config.toml
n_layer = 8
d_model = 320
n_experts = 64
experts_per_token = 3
d_expert = 48
d_shared_expert = 256
activation = "swiglu"
moe_layers = [0, 1, 2, 3, 4, 5, 6, 7]
router_score = "sigmoid"
normalize_top_k = true
routed_scale = 1.73
balance_loss = 0.0079
balance_bias = false
router_cosine_scale = 14.0
init_std_router = 0.0108
lr_router = 0.000566
vocab_size = 13299
norm = "rmsnorm"
norm_eps = 1e-05
tie_embeddings = false
optimizer = "cautious_adamw"
lr = 0.000834
beta1 = 0.9
beta2 = 0.99
batch_tokens = [32768, 65536, 131072]
seq_len = 1024
train_tokens = 318900000
steps = 4901
dataset = "wikipedia_en"
Below are experts of layer 3 (counted from 0) of a mixture-of-experts language model. Rows are named router (the router's row for the expert), gate (a neuron's input weights, with its number), up (a neuron's input weights, with its number), down (a neuron's output weights, with its number) and show model dimensions 256-319. Each number is 128 + 24 x the weight over its row's rms, rounded and kept within 0 to 255. Numbers have three digits each.
Before each expert's rows: a language model's description of what the expert responds to; "mostly gets" lists some tokens that are sent to it at least half of the time. This comes from a sample of Wikipedia text that the model never trained on.

# expert 40
Description: Copula and as. Forms of be and the word as after a subject or verb, such as was, is, been, became, "reputation as".
mostly gets: " is", " was", " been", " being", " became", " be"
router:138106120118097099155084127133116152142130111130105086145076118102119142131189093126143137143116125146123140103127125172132173124141150153105095127141144073156112133163103115133138095086150122
gate0:142095146100138167135141143131118093101137142130103133144120139102141095119139114125132135152122099106106146139106150150154080163112110126139121106157156125124079145141133130141161106133121128
up0:107142127102130144119129152097123155153099117145120126110177149135140115127118148135131097114171128137163157118105129139121141110107162129126162142108119128135191115129091091124111138172174104
down0:129134127116120139141122149154139136155083097139109118101122145111142085088148069149152141150135139113144126144137155154125091131154147143125105115152126131116134116140112124117113102155131124

# expert 5
Description: Date and means prepositions. The prepositions on, by, via, along introducing dates, sides or means, plus digits in numbers, as in resigned on 9 April, by beating.
mostly gets: " on", " On", "On", " via", "By", " along"
router:173133071106129072112077159116107118117153116089115106156136118108109120088161137095119135114152092153112088094103154152138135114170129133107138153070126097143088109109120138125126158140154108
gate0:120111146135094134126100093117097145107122109162159149114119118117135133082159131149069160152112135127107139143141167122094149101118145131166113129134135157143128131134086178141117099132107071
up0:120134176187114120152146119094139130149098090118132138107082105121116130168149120121177140136090130163127125112172102131139091112117146132107090096157113167108120138132155119093157126133133140
down0:111147140135143142157119128113168100100130125126168142116094126112128149130159101117157118148135147125139173113089125127172121098117142079116153174109142141127114099145145095124128122171106144

# expert 15
Description: Mid-word and numeric fragments. Fragments split out of words and numbers, such as He-ide-gger, the colon in track times 1:22, decimal points, and list entries.
mostly gets: " Hale", "Episode", " dec", "atab", "dro", "Pl"
router:120142127103160135121047122131101131077148137126101110140130113086072103082149154074118141134129141146148123117135127160127135171138120108088128087107161111133093111128083146124085115136138123
gate0:122132106126125096072109115137152131110086085132158101138138149143110116112120174119161111148127146117146126166134115181128133091148093112141137163151162126148114108153150104116127127133103104
up0:101089106113104120133147141113144145136156147149137110114156105130163118104144105180122152111144142122146142175092110120121134156124179144122118125121120141146147128101139142111136126164133123
down0:127147138114124172157152114135151066090153124129137137109144170134124115102147151123127088175103133129117174106139117116144117115096142150108141104088094126103123117157136143139136097135194156

# expert 51
Description: Possessives and articles. Possessive pronouns and indefinite articles opening a noun phrase in biographical prose, such as his, her, their, a, an, 's.
mostly gets: " a", " his", " its", " her", " an", " their"
router:145128136115110125106095139136140152086124100146121128131142121125105159107167145124105152112097138140118131124128130174133145130162118125097124119112133118109140102121078134154131112133157117
gate0:172137103117124154120131127101112134135091127156089148155095102080125135106123131156126074162164097135062140113109182177142144126126094124137177111118135117118096140099154124113126091130124136
up0:139142128091115120147158110129124114123123134106129129163122164089104207103135144141126101155174092137112143098123126111097166145126131144069140101109152100164109128178115138155153130131091131
down0:129165135132128196144192138088120126149094139121132103149108187095109120142133113161113114124138096083134125135134135106131080133110122162100142135087124126119122130120101142110145098138104107

# expert 55
Description: Census and statistics counts. Numbers and counted nouns in census, infobox and stats text, such as people, children, households, men, women, and heading words like players.
mostly gets: " children", "″W", " households", " women", " Spouse", " men"
router:142117124125111131117068128143082110114168100148097114145113150105115115076154134111113162145143136124105134125126159185147111131116093125075107127148119134119098115142119110133158114133141096
gate0:168079122137180151141107135124100121145125151124109122136129144085102140126154129102120133151131127088100139116137112181149113119129124144116122137125154112117116086115148092129144119148145123
up0:167113118134170144162123146129108163127124104150054113131096115096127141103152124130174119148114133092139158167092145133111121140115110170139101135150166097145106138128133101095133144159163130
down0:112127100179161148142088119141111106126130150119104135150150084107136136156158141100128176137099185161159129160079139132127145075126149103151081122141160145103121182131144121115146127132107174

# expert 13
Description: Before, tables, nationalities. "before" in career sentences ("for three years before transferring"), pipe separators in number-filled tables, and nationality adjectives like Spanish, German, Korean.
mostly gets: " before", " conf", " Spanish", " str", " German", " att"
router:136090136114134112140112137135121105147166099134121126155128144116099160117136141125126136140150108162127079122147140143141146113131147158102125111146154129118106115126102110143125098128189080
gate0:176114116185087144107132144159151123153112094125131150138148103105120132155124141139112111111143162140141097148149158094067187140137124118136148122121130105118134104139139088144099104137167181
up0:147130140128143106101135137097153123120154134120140142140155158135128136133159107125181173156099104129108147108114062117139091130108125122101137147107150164102121177118151148087129126119126136
down0:081131135109149121131135189143131154114149130114127113134158173115162144145126116151125167118128133142157148111128102094137106140159145087104155132147133137084136188099144142117133133129092101

# expert 16
Description: Coordinating conjunctions. Connectives and auxiliaries linking clauses or list items in prose, such as and, but, or, as well as, including, than, had.
mostly gets: " and", " but", " have", " has", " or", " including"
router:135119162120107130136078132115085140085127125141093103106140143106108134093172139109156186124080102147154094120201113124124112151132080097125125108132151152115123116130129095146097126115176126
gate0:134082133076131083173150047121072116126074152126142121117152120083160125096126114111164139112120089192141127161145147127093132166135111126168066113137107131142141119134138136119115083120106101
up0:136145158094139142126113103126140122122142151148129180127124104102166129086184173151068133177118121144138087129121135125136126150114051135109121134139127127125118087145104147124116118105106079
down0:172109098111152150146100163103126134144081189122120147101108168134128116145132107108135131125143168137158119125144103114154144115087123141110097098120145124114148147114128150161155160152124107

# expert 42
Description: Infobox and place endings. Closing parentheses, coordinate marks and location words ending infobox fields or place phrases, such as °W, near, east of, Animalia.
mostly gets: "°W", "°E", " Animalia", " near", "Gls", "})\n"
router:127154126108113099123088097096098103111147120141118120153118152111135114078167136119104160124139123121142088131126127107162145132103134126122139154126133133152098102121076098118111089135151088
gate0:146092118151100110160123113154139128141157085128145100118131118137145139130155132118120129162106142136072135123125150175142112178155103112099159132131112138143096100093130161131123128139137134
up0:171081125088125112172113121169144094133129126143147099141181146147154071155125089129113125120119116060099144099121158126112149145123115127133132103132101141127121128122084108125100144181113098
down0:138095138148114128109147123134130098126113133150143137124143084107144142130126131150074084161136104129132081144098106094083130114135118092135107123141108107126138162108135097190138109103150123

# expert 29
Description: Table pipes and copulas. Column separator pipes in wiki tables, also semicolons, colons, bullets and copulas like was, is, located, situated introducing a description.
mostly gets: " |", " •", " was", " located", " situated", " were"
router:122125158103168097159105134123099086119118123133113101140139170099117125087158150123107161142110098114134142093152168159201125124112116096100103121100168101135115116149099142147125093127153126
gate0:113126108158137121132125114098115180185120103149114125129160107116114153162148167156157149129166161165057160142109110117117110099148133110147116129081116100107119095128116115103141111124149141
up0:117097124135137128134138113128105162140111126138099108125137130104102104139148153178139141130129190141103145130149134092085105109134130162131118126149129074138131098106070129109121119156149095
down0:119106143124076162115163094157139137143139079115105108107130122144117132139136145121126153136136134142103144035156146133099123096113118141117146134154130148135159136106065132122135135115141106

# expert 47
Description: Prepositions after verbs. Prepositions like of, from, to, into, through, after, before following a verb or noun, as in rose from, suffered from, due to.
mostly gets: " into", " before", " through", "″N", " from", " until"
router:125136106123142128108077154138126140080134086119057119150127121066132171080126128114136108115159129109139126118117145131156143101136078140139124151160156145129117118140070137162132104144144092
gate0:155136124136132129161125157152126117085112119120125137151069081112151106145100139150088120104159129169118115169136152112100176108140168134142118142182087111118114125109101108086111126083132121
up0:114147101138116160126108116149136144158106105102137131121112057156102138073123113112103147098114159196119160120097140107123192138127122133142146122104105142112163113095068152137123169107116122
down0:140135116135136120133088134126116123126121158135192148067109111101170121174085152139155138085105105125136137137144140117117160119118106100109110137174159182094142160152076109094134132094114117

# expert 18
Description: Commas and conjunctions. Commas ending a noun phrase or list item, plus "and" and "or" joining clauses, names or places.
mostly gets: ",", "),", " and", "\",", "',", ",\""
router:134122151126088108166057152095147133127118133143090117124146169080113124136172120116094169124159134124115144126136146137138135108146130131129099110121124146135101100132098156169127109171188122
gate0:124090105143121131116150162114098158172110150110143085114116111141147122159124105088110145144157131134139144167146122140132168109106141170131108163093154117141149133076111113092150144108145158
up0:085071129139112134102118133145105124146127126122123141133151104109148152130137108107126135131159095129145125165122167151105109124138089120148088094130096134154147135122147150089180159112148129
down0:105131155123156112111120126150150060152154111096133164122162086124139124119104112125139087197100141119114153094123106101056151108108109144105108133137114118092148181112134166125167144134131134

# expert 17
Description: Space before numbers. The bare space token before a number, in table cells, stat lists, infoboxes or prose like population was 465, Born: 19 December 1950.
mostly gets: " ", "^{(", " Apps"
router:151142137112141125136086132133105130106152125140083097152119130097081146104163178113160151119148118142137131184187139161164168140155123122135104141119160090126127112133077150154135126138162110
gate0:151085162145132138138142110082137078149128105143112119087126170078159144133140131109095146095185124072120112122123166150146123171160106123130121143157119155134107142154140131173145119127133116
up0:084118143137135104089120152124139070159118114158132112141123149118162080114128095106138137105120126086124147122136141152149103126151113116120134143165137107121096151187136121151142121133115107
down0:118151133117135102139178144149134059129085137152113130168155100131133131150143120137113173121093110100117152131128127106097115139119118111115149131101127079120103169120136090127158123123135144

# expert 24
Description: Field separators in lists. Pipes, colons, dashes and blank spaces separating fields in tables and bullet lists, such as "Modest hills:" or "Year | Actor".
mostly gets: "\":", "\";", " Oblast", " :", "\")", " •;"
router:128125115114156107136105107133098109126128115102117079141122131123089135101171126071133167116144120127156121087143135129132099120160141144123112128118135099145098092134080072145106096116143126
gate0:162164102103130099149125126130149112074146129109079117135136156125105108087131127147162091150129113103113172114129134158114149158146135096085140171169170158113186152162161161143151090134165162
up0:134172093125128135121130109074124125141147170138101141142087117114136123177154124140127142187144125158106127168145089129155094078127114153092138145084170162135120095109136101132108127162145084
down0:093127133117128118113127114154165136125124138107146139123131098153142131137144080161105126096107127129133136127165134101154115129123137128106123118127128144145108108119183132170127125092094142

# expert 59
Description: Part and membership words. Words in phrases of composition, cause or role before of, to or by: made up of, out of, member, due, because, consists, daughter.
mostly gets: " out", " due", " member", " because", " List", " composed"
router:112091142114124094129097167115088096130147109158102117135145113092113134116155142105096116134179116128104123145133126145171110130156140146129093141120147124151094117147122092147113101141146115
gate0:158069129152118120142126101113122147177161155130129099141150148144121109082137118133130143094130136090121118136115117142165104120115156159132099095144119078165118127150134107110134139120139135
up0:116107158114125118163138092170143086160089126121145158135125112120130128083125139111155143112135136112147125167154105135119115158131106127069114114165139101142128110095138153146083112101115163
down0:090195110145156133140098138125112111127127090121109098138106119155111110138148142143145124139089157148149139119106122127119149159164121121137141138132098167118141133127155155117117123136129110

# expert 26
Description: Linking prepositions. Prepositions after a noun that link it to a following noun phrase, mostly "of" and also for, between, among, as in "on behalf of", "support of".
mostly gets: " of", " for", " between", " among", " including", " Of"
router:121132141135178145135045129160113160103165167126105121172149142123107123085164133127128131110095139186119134113142103164100143163129120115098140138108142125110130133080118145164157121157126099
gate0:151081126117103109125121122179145152117111125120147113127163109114136076151126125121134128150116118182132132161109149146102161111108077154083134137193119103082137164128114123127156158138158113
up0:098143156182121141168113129111106110122123143108100166124124113089138127151134105115119148161102108139135144112144129152106117109122137151102119149106107116106134112116129133104108102170108094
down0:117148127134125150133183086115130071163104149100130132165136160164135151109117133162145152170175137080147136105123095152123131162120125125165161132149149092151156115094160140134161126118164130

# expert 19
Description: List commas, closing quotes. Commas and "and" between list items, closing quotes after song titles in discographies, and music or election words like bass, Billboard, Votes.
mostly gets: " Family", " Votes", "incumbent", ")\"", " bass", " Billboard"
router:097165135134094110149071091131102139078149129127134120113093146107120127102173173130104155125150096148155121105145156143111161146145109118105105160110141120159097111137090138179101100117118087
gate0:070150123163116116153118179140183149099106158138146108113141132119127143111115111161128081139135125101123116090145126147104098104133105079117152152172084148130058158172149147169149135142131122
up0:126140124118139123093121136126106111134099125157122168104199123169106101142093083169123126131115110140154162118165133114126175161150124143153134132118169135078159170107112135131104138108146118
down0:122132119144121091126171067126104142131124130160193152103135107072157174148141169123105150136130130093119118120126132146109091126158148151130178141118130113150085089079125120139154063103119105

# expert 43
Description: Word-initial capital letters. Single capital-letter pieces beginning a capitalized name or word, often after a paragraph break, quote or "the", such as T in Taylor, B in Bring.
mostly gets: " P", " M", " T", " S", " E", " N"
router:115129123104129113131050150112132159126128119143108130160129160131125142111168125099155149155142124130100128176147110176145135162155123115126136123148141119123087100137165136142135099127152119
gate0:097091110089145113137181104118117132061137165138129142112142139116156132182125103122101148107099154153123121135106104079139102135136108164166107147117136143141124142102106123116096159123138135
up0:137140122113148175114132138145115117085138122115119151086119163123151146165088102101156125143147127106098122150146135092147170132131077144158141129152117167096143105108146110145143149129120186
down0:117093130100096114121172109112146162095160140145120138085153100136114104120123145122157140134095081119101131052093157120107157132148154123152092160165115107152136108118127095099109090098168083

# expert 60
Description: Definite article and demonstratives. "The" and "the" after prepositions or sentence starts, plus this, these, each and same, as in "in the".
mostly gets: " the", " this", " The", "The", " these", " each"
router:159156046109085123143143132112145116147095134148097095167145105071083100124156106129148144158182108155143099106122135143142120144129123154093103131141130147120092106170064132129126076139167135
gate0:124129132128116120166120158116133103147159106137151096059131108132103093140149127076102131144105157118114152107151137094133155102103163111126117135145104110156140141127113089128087109126141102
up0:125155125143130107120127106152110115131107128163164114128116144128176118131162155168148168092073133159110141122114173150107127117132101126148171136087124143085079110116143158136063117142136119
down0:130166111141154127157167138129125133124132172138121149104084132126108076109104107147164167162135117109122124118101114122131110145106133115151110141141091112124143121142112127141120148141115122